Experts of a small language model.
Experts: 128 experts in each of 10 layers, 48 GELU neurons an expert, 4 picks a token, a sigmoid router, a shared expert of 128 neurons.
Training: a variant of Adam for the experts, 482M tokens.
Below are experts of layer 8 (counted from 0) of a mixture-of-experts language model. Rows are named router (the router's row for the expert), up (a neuron's input weights, with its number), down (a neuron's output weights, with its number) and show model dimensions 0-255. Each number is 500 + 25 x the weight over its row's rms, rounded and kept within 0 to 999. Numbers have three digits each.
After each expert's rows: a language model's description of what the expert responds to; "gets" lists some tokens that make up at least twice as much of what it gets as of all text. This comes from a sample of Wikipedia text that the model never trained on. Tokens count by the router's weight.

# expert 54
router:511507497460503540486501495485480483498466514481482468473489556519470470514523501477491527491530507499512530488511501464474485515554523495540493482480498556519517492513504496477506513477505557469494574485541499446536518505467490486510465513504451477539526535507539467502533490521453487549505504472535521473510502497501509467496521509470454478546515489495510526526519475527501507489531497548500484474524482491486519495524506495453505460524523482480455514489531487506432497494496508504497528501507502492502471490481484458529495527526505523511493521472497504546570499485522492515521443522553491513482562513490501491508513527500509504497483471549505529536518513484490514545497500474455507525495498456500469462546496511483510494474478503482519533535484484454451509504470483
up0:525549533497524494502475524477542456529523522496459481500462487495543507538542539473494453538508508492492522505547517475453488518496493508482467491474538474512554472518521547489459522490461500514502531505512516468485506527492501470511502515476475475510508522494508503480538509493482550544477459493494530500540496511529505480504506571516496530489481457481530507494436498516514506517536476501498517515493501491507555480535514477545519486513507505523509517510503542510512439519506500514509544463549496451442519514494516524471503491477502510490440473493545484476519546493496507483475468467510499505460479526492545457494561535540516508498482480498478524539462514508470492497505523513524487491527501491494480471517497489504478515478527502551494507511492505519514487474507523
down0:508514478474525522493508541503532528506534520469443526489468484491520478516500523493526528529461512496495531485484515449469493468461530516518479510452535520490551494492521525481469515479453515508473513513489456527563496510604531467452494508497508484484505504448535472503526442499526533508479500483495534485521511506519508404498500467471485493488540510501482498484506484524485484554516533477509450512487502502471504513495515484499492491508495508508495515516490527500519489451491486505498467487526495510468506499508530508463536484501487524481443515493543503520478500458482488512514464524499491510459485521517537500501482489515492484505441496532491518498511525511468490493476496502548509506539506538472488507540483476500510495494510470558483539479506524505491468480483537
Description: Digits in numbers. Single digits inside long numbers like ISBNs, identifiers, vote counts, times and decimals in tables.
gets: "7", "4", "5", "6", "3", "8"

# expert 8
router:498508463511512552548484494556495482463449499472499452496484495546453526465534486446508508518539525482531526497513496474499513495507527524499479510490457534472496506537453503517478506501499525475464517466486485498512521540479491501509478503495459483497517512520515472517524467495500463528506504482541476485513503498495504539491521493502504451508495494472533502536503520488496516478514479529490524484526483464510564515537505494487525453479509445527462485503539479469458513475503472526498479537506527494465473503495481476520480533537525531540499516448515494505505498509512454527522490504481468485539533499537532482477515508451473538487479480538524503494531533478510523531492520510500541517497529431529511481518509491490541510442481521484496473517473531513520536455482497
up0:528513489472492467479512522510449458501532495453517539488485519443516479461523517481499465514507473479493483513502474489507488516485476490499454516486531476476493533528514551497502529480478511453521504551487490524487537504496524519524513477482469482529509517459487499467487500500504512531519488472438488478527477518509490534507485517478476512460496509485494473530497486508442508510488490491493496480532564492505492507488472467536494466504494492449479512506468475520503505507514486513491505537515562480483503489464469481514525509490482537455514487517526504479505528532504477503476537472533518464501527462478575512450521514510506514475548484512475519518504502455511534504532511518511493453518476486470512503546463492537492557514484518514538512500488531529521553554449496
down0:491493488454497472498465472487492494482481494490528504515548507488539481518512551520545515512490509501503497517497510458541510452505469480531513494469492524476578526493515474509491508508486496471498526522500492449496481552436524492478497483501499487509481508484498479503507466476535498488535522527472466481493514463503521471511474510496528478478513478504537521508516491497526544477502510470486511476507515493524511492542473466518505517525504502477525493498534499459516551491493513504509516504505464489504532475557495518513519550512527476527506485482434505447574531482499506474487536512448489524469538512486512475555511497500506506514493507547540504417463483495552502464511516494509520510538488501508489427474525504493529458493496519501491496490458486485525500477491463
Description: Linking prepositions. Prepositions like as, with, under, during and on after a noun phrase, introducing a role or circumstance, e.g. joined as a forward.
gets: " as", " with", " of", " for", " at", " by"

# expert 46
router:529517513508540511476515532477523490469490490539451474486466531479492501504536527502469524477515538465502521565458448464475523494507544495477501512527502498515542522507478513518494491482485518449478506451525533470542478538473489501520489473486485487494526473496520506531504462487509482511507562488532483477497484526505502508487515499510436443520508475509508505511515513474449525560548443526501495512511470482465535468499544491445480497455505472485473507487502492469517483497499520479517481541489530517498505491477531466531508532533478506509472488512557480535522526539542437499509464523520477502480498508518510479491515548470502529480487472535505520534515534472480494517486501509512500486509541487522475454502487500491509493478485502509520501510487513511536506502452478
up0:492506507500481502467497505515510509498474506511521511487476491515482532493465476527465519464488494528482508477498498463494481510507505508533515427552479512485466487528526484552489499480526524454498470446559504487487501474477509445492484494497490528501481479475471537515446488499503461510516492526535463549483501502498518487501539510489532492484458475511497493490488502532505462482545468496478524514526505496501495520520532469506514500536521471516506485435515478493455504513493490490495498474482473575531506477539506477486520509494487518578490546501457499538520484536491469468549533557488469448493509525521512460516514504490520488472476532494476519513521535491463491526546491528508480478521529519511496462502533486533485507450506476534490511523528487486461510494466524
down0:480453507466476540490520520478458561501525542490479530526493479480506505487517471504485496516509476534492516455484508511503501462501508510510530527521494470531516529499508518509489460548531480531520472512475503526474534500431498476494504511544560489494476465474473464522501502497481516511511484527536501523524492518522483494495513516481499486488471480506540482435480550511540491492510486485513536484542503483535497491492505469536513539493492512467525504463526480501488468463508527514474494505482529490505480494490473502502466478493586484506516506457477500475485547514441475510490556477487548479520470485562529481442461525513501515516525516474543499499513491525491448489504465496531545512480529477522510507459522476515506463466498485496495524491495517530502515496524499
Description: Leading number digits. First digit of multi-digit numbers, mostly 1 starting years like 1972 or quantities like 1540 kHz, plus number words six, eight.
gets: "1", "2", "3", "4", " six", " eight"

# expert 45
router:510506531503540558509471526508493482470453530477487469474513510516464516507533487490476512483536499493521531503483483490420487518508520526502477508521499537505549499512469498530466512501508545453497501508530518480523495536498481473492492471480463489532534497483488528496525543498449499506498518508492482524519455465497520495542492518511425482538467498467502501493511513527483472492516490514487471482519450468483521483487510488451469475464515492510486496480519492484484506535454505492532532506494526507443518515473502503550468519518475497546526499483522493502519527522523494493466489521534467517490508469477543454471522524489504514482505479539496516522511509496453487511522494528465529491500512435561491478514500509522474471458506543517479483535530507465475526540494549
up0:527552480481523508525545467463466469507481468464486488488492504470516490530508449501510523513535476534502496490544522467565532490519526520497489504498493464501478507497518497518518547539550505522443520491518521488531489516510500489502468533508491498461519522490479488493533503566506511505495527513524491490423489511501476501520486435496517484514497496477485490498502501463487498491512531500486515481495493486481473472483531491519500503510511464493510525488473522475505465483507546501523530461461496516496506518474483542493477487493490510546480464528498509512476471494449471529535494493524533506525534499446522478432479496507492527468522483483486439522495497509473497547520524482555480572494494480506441536512520501504541460511515516513486508468521529490478501499534529
down0:510531544502493558460483490490467478510505513472502531498534448494522478488485496502482487501516522519490484502467506470473455506551481493518479484449518490495476479485539455540496509487527486489511487489445453461492464524572515510496478461495476531499510514487498490569497518469485533474538505509475511527536517470485457486505530487467458500500529521472489486470502567504515490426509548462467498532489532547524465477538531502466512498499512485475506520454493505557513499479472515532512475502479507520520528477516481480534497505509475475535505488515478483504464511504513474471553495516499543533473478498502522458482482510500490481518549489492466518485507501487512514495508481514502514487537514528558516517487510465484498469520514497509495515519506503476521508544491460
Description: Articles and list dashes. Determiners such as the, The, a, this and same, plus leading dashes starting infobox field lines like "- Region:" or "- Children:".
gets: " the", " The", "-", "The", " a", "the"

# expert 19
router:508491478521510534521479511483494510517446475517499493440512508481458511487539512490493495472525470458508497536525499450445508501482555518502548497518469533469549527517541516468517461499517527496435517450522520496520540533456523490506472536506486528497521490492526471472498491500487488523486519479512465520509500499485506517499508511456464492496513506492533544529515539501440507565532509526493499459519499472519527493551505496450489474458479463497475499532499514511464510492488493488504514513500555514491518461506486539544483517534444474502464500504484479525537477515473487517547505511519437486516496512537480482506477517476459553518469486512490534526503523498494484521490486488480504507481482458504475530546496511480503495480485531504507485515490500515495512536476475
up0:540501476447495494487489491497506501467465498520514548457521546509501490527528481488537470475533529423478534522513500468495531515444484515463530517473511565520500495471475508500520499533507491517539500494483511498491517555504475509503493479505478552515486513476494481505507486519445495532465529518473498502494457538528474500518511495520499498511488537469474516488510521506499520496491460511494502478504488530533493508507505534480461525468527503470506506512493491490520539537549501456483514537515501466518523540480457492512468495485534459453506457480521509492487500496510434510482526448526538550498477507520488459531466471460496536485555527497525497530524500533482490508455497504495532539522480461551484487514491479498465503471515518465481485493501526504510482512505482
down0:516516478491502495508512492500487517504531512483464511539500513481521507502517492490496450546452538482510497515477504500468483502463520523497513513493531498514491508542522477496541534475416526548483494512518513534514522496455517497494485511471559470456496462456511476481477452503522513476505485520520540504481505478528481502496539497516480492526478497498465477498569501457466508530512502496503527518440516509477474515493485494534498526491499484467508536471471535503519483518473454520521552519495457506509498495488525527466475491489478523531470519542516536536471552529485558480479485526484482547481492490486507512475508541507502481516488492500473484479509485471490473508466489454500502549485537481477497501500475548485517475566535473540499522515483487501536458463505500
Description: Digits and he/she pronouns. Digits inside decimals, coordinates, heights and scores (61.92, 1.83 m, 4–2), plus sentence-initial pronouns He, She and word pieces like he‑ights.
gets: " he", "3", "5", "0", " He", "6"

# expert 47
router:532507477497524528507498505509504493465468471496491458475462506522460535495504501474463555514554516468544496484490510515480513503532494540502495473497519529513507512521485485510470496511486516475483498502510533475514520540478451493521471465461445501519556524506497498532526493500490498516499523520539484506480505502475548519500551519494467474508504505490551508525506526477490522499512460511489492453481514485483513516497514519495530472474527475542452457495485483468473487506488526494519518522477500514468471487474507467536475547534511506527500508469520502489508491534501458521536477486514465468501511535544511465441509541443500512478488433515523552505509540450493496560527501483472514509497538482547473502494488517513526487468473526466497478540487515495498524467464517
up0:479545498460495506482530470463440505491473532454506528467506502533521540478530509521503510509493493450479537487498514490512476528513528541490492484497530510458502489565505566453491524497498492508448486501478484523504511484487464515527537456510445476482524499449465483493513521504514503472495485487511539477534498486457535520511469474516493494511503476524485510454518523555540535510497484503491472464483472511471517528508513496502502463501474536528507489543461527498484512453519496477506512528475485517482469505442458544503489458487504537494456526536539505526484533523509465505504500499519532467515525511502525488458475506530464524502483511490507476524507461476519472454489487524507499520473460502532508486517530505513526490494459488477452485518510463465493500520507492
down0:483495498520491504497470514509503541583509473464491495504497490501499481470490519452515471525512513467509505478490510489507499446507505483516503499465524501490509498526482529535522500479500479497512471457482476472512497523541524502496496504514500520479477562552527493480508496556499486517485574505462497516455523508442537461509503487536465585487567479470507531498505461494479486444507532487491491530565524509519487496513470479505515481479491516504458489518484487529467534487472475504498541501497512483487493492523517478506527516543527542515469501545474454502505537482496491524503489502507507502532512530478483487508471477505518492481532534418503515495476474479483501518497478480511530492511499511489514465459463484506479517543526517474496502456518509482473519517455512
Description: Institutional prepositions. Prepositions of, in, at, from after institution or role words, as in president of, Department of, studied at, including.
gets: " of", " in", " and", " from", " at", " for"

# expert 44
router:505524491525547516509496540483496478531479479502497480490478524532491518455511477514450529491506525485528507510527445483490534509504512512478527484474498496513534523534469515479509489488479547463492501509538512463499479564486449483513453512485454519512531484499499497515509461528485492547465487468517484527508505486471517511504558528481473458500484459514546485488522490506486528508567454508488528488534501478458527486541491502485518498514503456517487466498473489481476531458512488492536525525468500498460487484458488510517491523528523506529462504500576482532520526519513503510455495497516452545536518523502507494480513523465498494444484476536515524472522510473465513519503495506484470495488504476554442509511497527479491514507504533522528475536464491498509527470492520
up0:482484542507500480470498528470490475496519469550527533468503492507499525442476491513485523484491491491558483464481426487477492530497527490454511490497504506496501481476506495516545477517491539496493526529541522527489520506481453496490468480493505480547510474516527525509482549502521503529509491461490467510533499502508505534526548556529458480492503484531546438526541532539500482522534508517438511490485515502487489464482496521499537515523453551478501466494491507453520524500456534520500468506530514465481524506487449486511524528501495487491502490521502489504540494486513481488474531525507497517487488522503507479461475525526456505531513505503486507493526516504505471475460492546467507497486499484516488504512503506536510561534473473496465479499466509509539532539456460
down0:516465499484498471478495448504515510508504497503470457443519527511502513518504527550492490518494469506501503546448516506507527512482482488509495564516526489529508542488466508471523465492483487487501514477493476455432513497499504489488477451507489509444515477514489469461524472495465473530519446518533457486510479498476496488457488494520472509530466516473475552477540472498544502528516479492529500513539483469511536521479551507491508494463511488533533519515477520507471518480518515501513538576498501501441493496490524490519517512446467523471518532484472522525510519490498495459500505476531502500494521492497480501509470485525508490503470563553490507524510499482542508459503510538474491493476495485493544468499502501503556485493499472524482549502494499458490501505499553
Description: Preposition in. The preposition in, usually before dates or places such as released in May, plus odd word-initial pieces like w in wounds, wrist.
gets: " in", " In", "In", " w", " f", " of"

# expert 55
router:529501502527516545502499533513497500499479520482501451471468498494478512513526507477488532491574519466506505526516498489475487514506531519479485524509477545507533500529468501524486529516499551477478517457515519465540493545502454503530488485480460466511493501508496506497534525503482483535459550476526481492501482498502487515513498491507468506499453468475493469521524510503472482489497452514467490500512480478460485487485510473458456478486484485513481491440511470481494501505502516509507515528511536500469488505468490456551483538522472501491505469485509502561546505518541470497490492502506465495500494545526541454477518510490504550466510421520513556531529546479478516538498504509455502491485507437541495474525501498531517487494486521487473494513463512499478529562483510
up0:487519475453481555480488489491498546499549501509498498498541495516460516507469448493494484517528491484452493449562483473511524531508465496508498494509479557483495486467480499480473508523529489508544494516472489505508495541473515494500488476547472520503473485518467443515489456477504475502492489477509484505500483486442478455524539531506526506494473524455483536493486458544549492524504469493469517489480539453460525504492518497463502487491514435506491519517484501492486496496535464484507510524522476440511494472453518473455509475487501516477510522468512517532498490489549491491497501529480557495514507536534523519506484510544520513565532488563533513511514508536496518508524481497449489496490482499519505491457522531487503479465481492469498493474492482513491506494521497
down0:548453522450531483526508489476510490501475480492508457513519455524511476498488506477523501510497461537547492508483523464489507509480519532525470487473490454481510469489482465477532454521515557475539497502536515513488508507431500450504490506514479497492526503526490462464465530508512482537495486466524446469506513484540500510480464508534524438532500515511538507505530483522515538541522467505508523508463511479509470490538505488497502497504533509488550486546479506497489508527461504485481511504476475525471477505514505501523523466505560518490536458468555520462467509453460498519496505526536500497462527517507463477496511509500504508466520503491468563547522533517541504475481464499510507496513472491521481503526512490497516528480489527498514505475502494518507529446509485
Description: Determiners and quantifiers. Noun-phrase determiners like the, its, their, several, various, these, plus adjectives right after them like main, new, ancient, in place and history prose.
gets: " the", " The", "The", " its", " their", " of"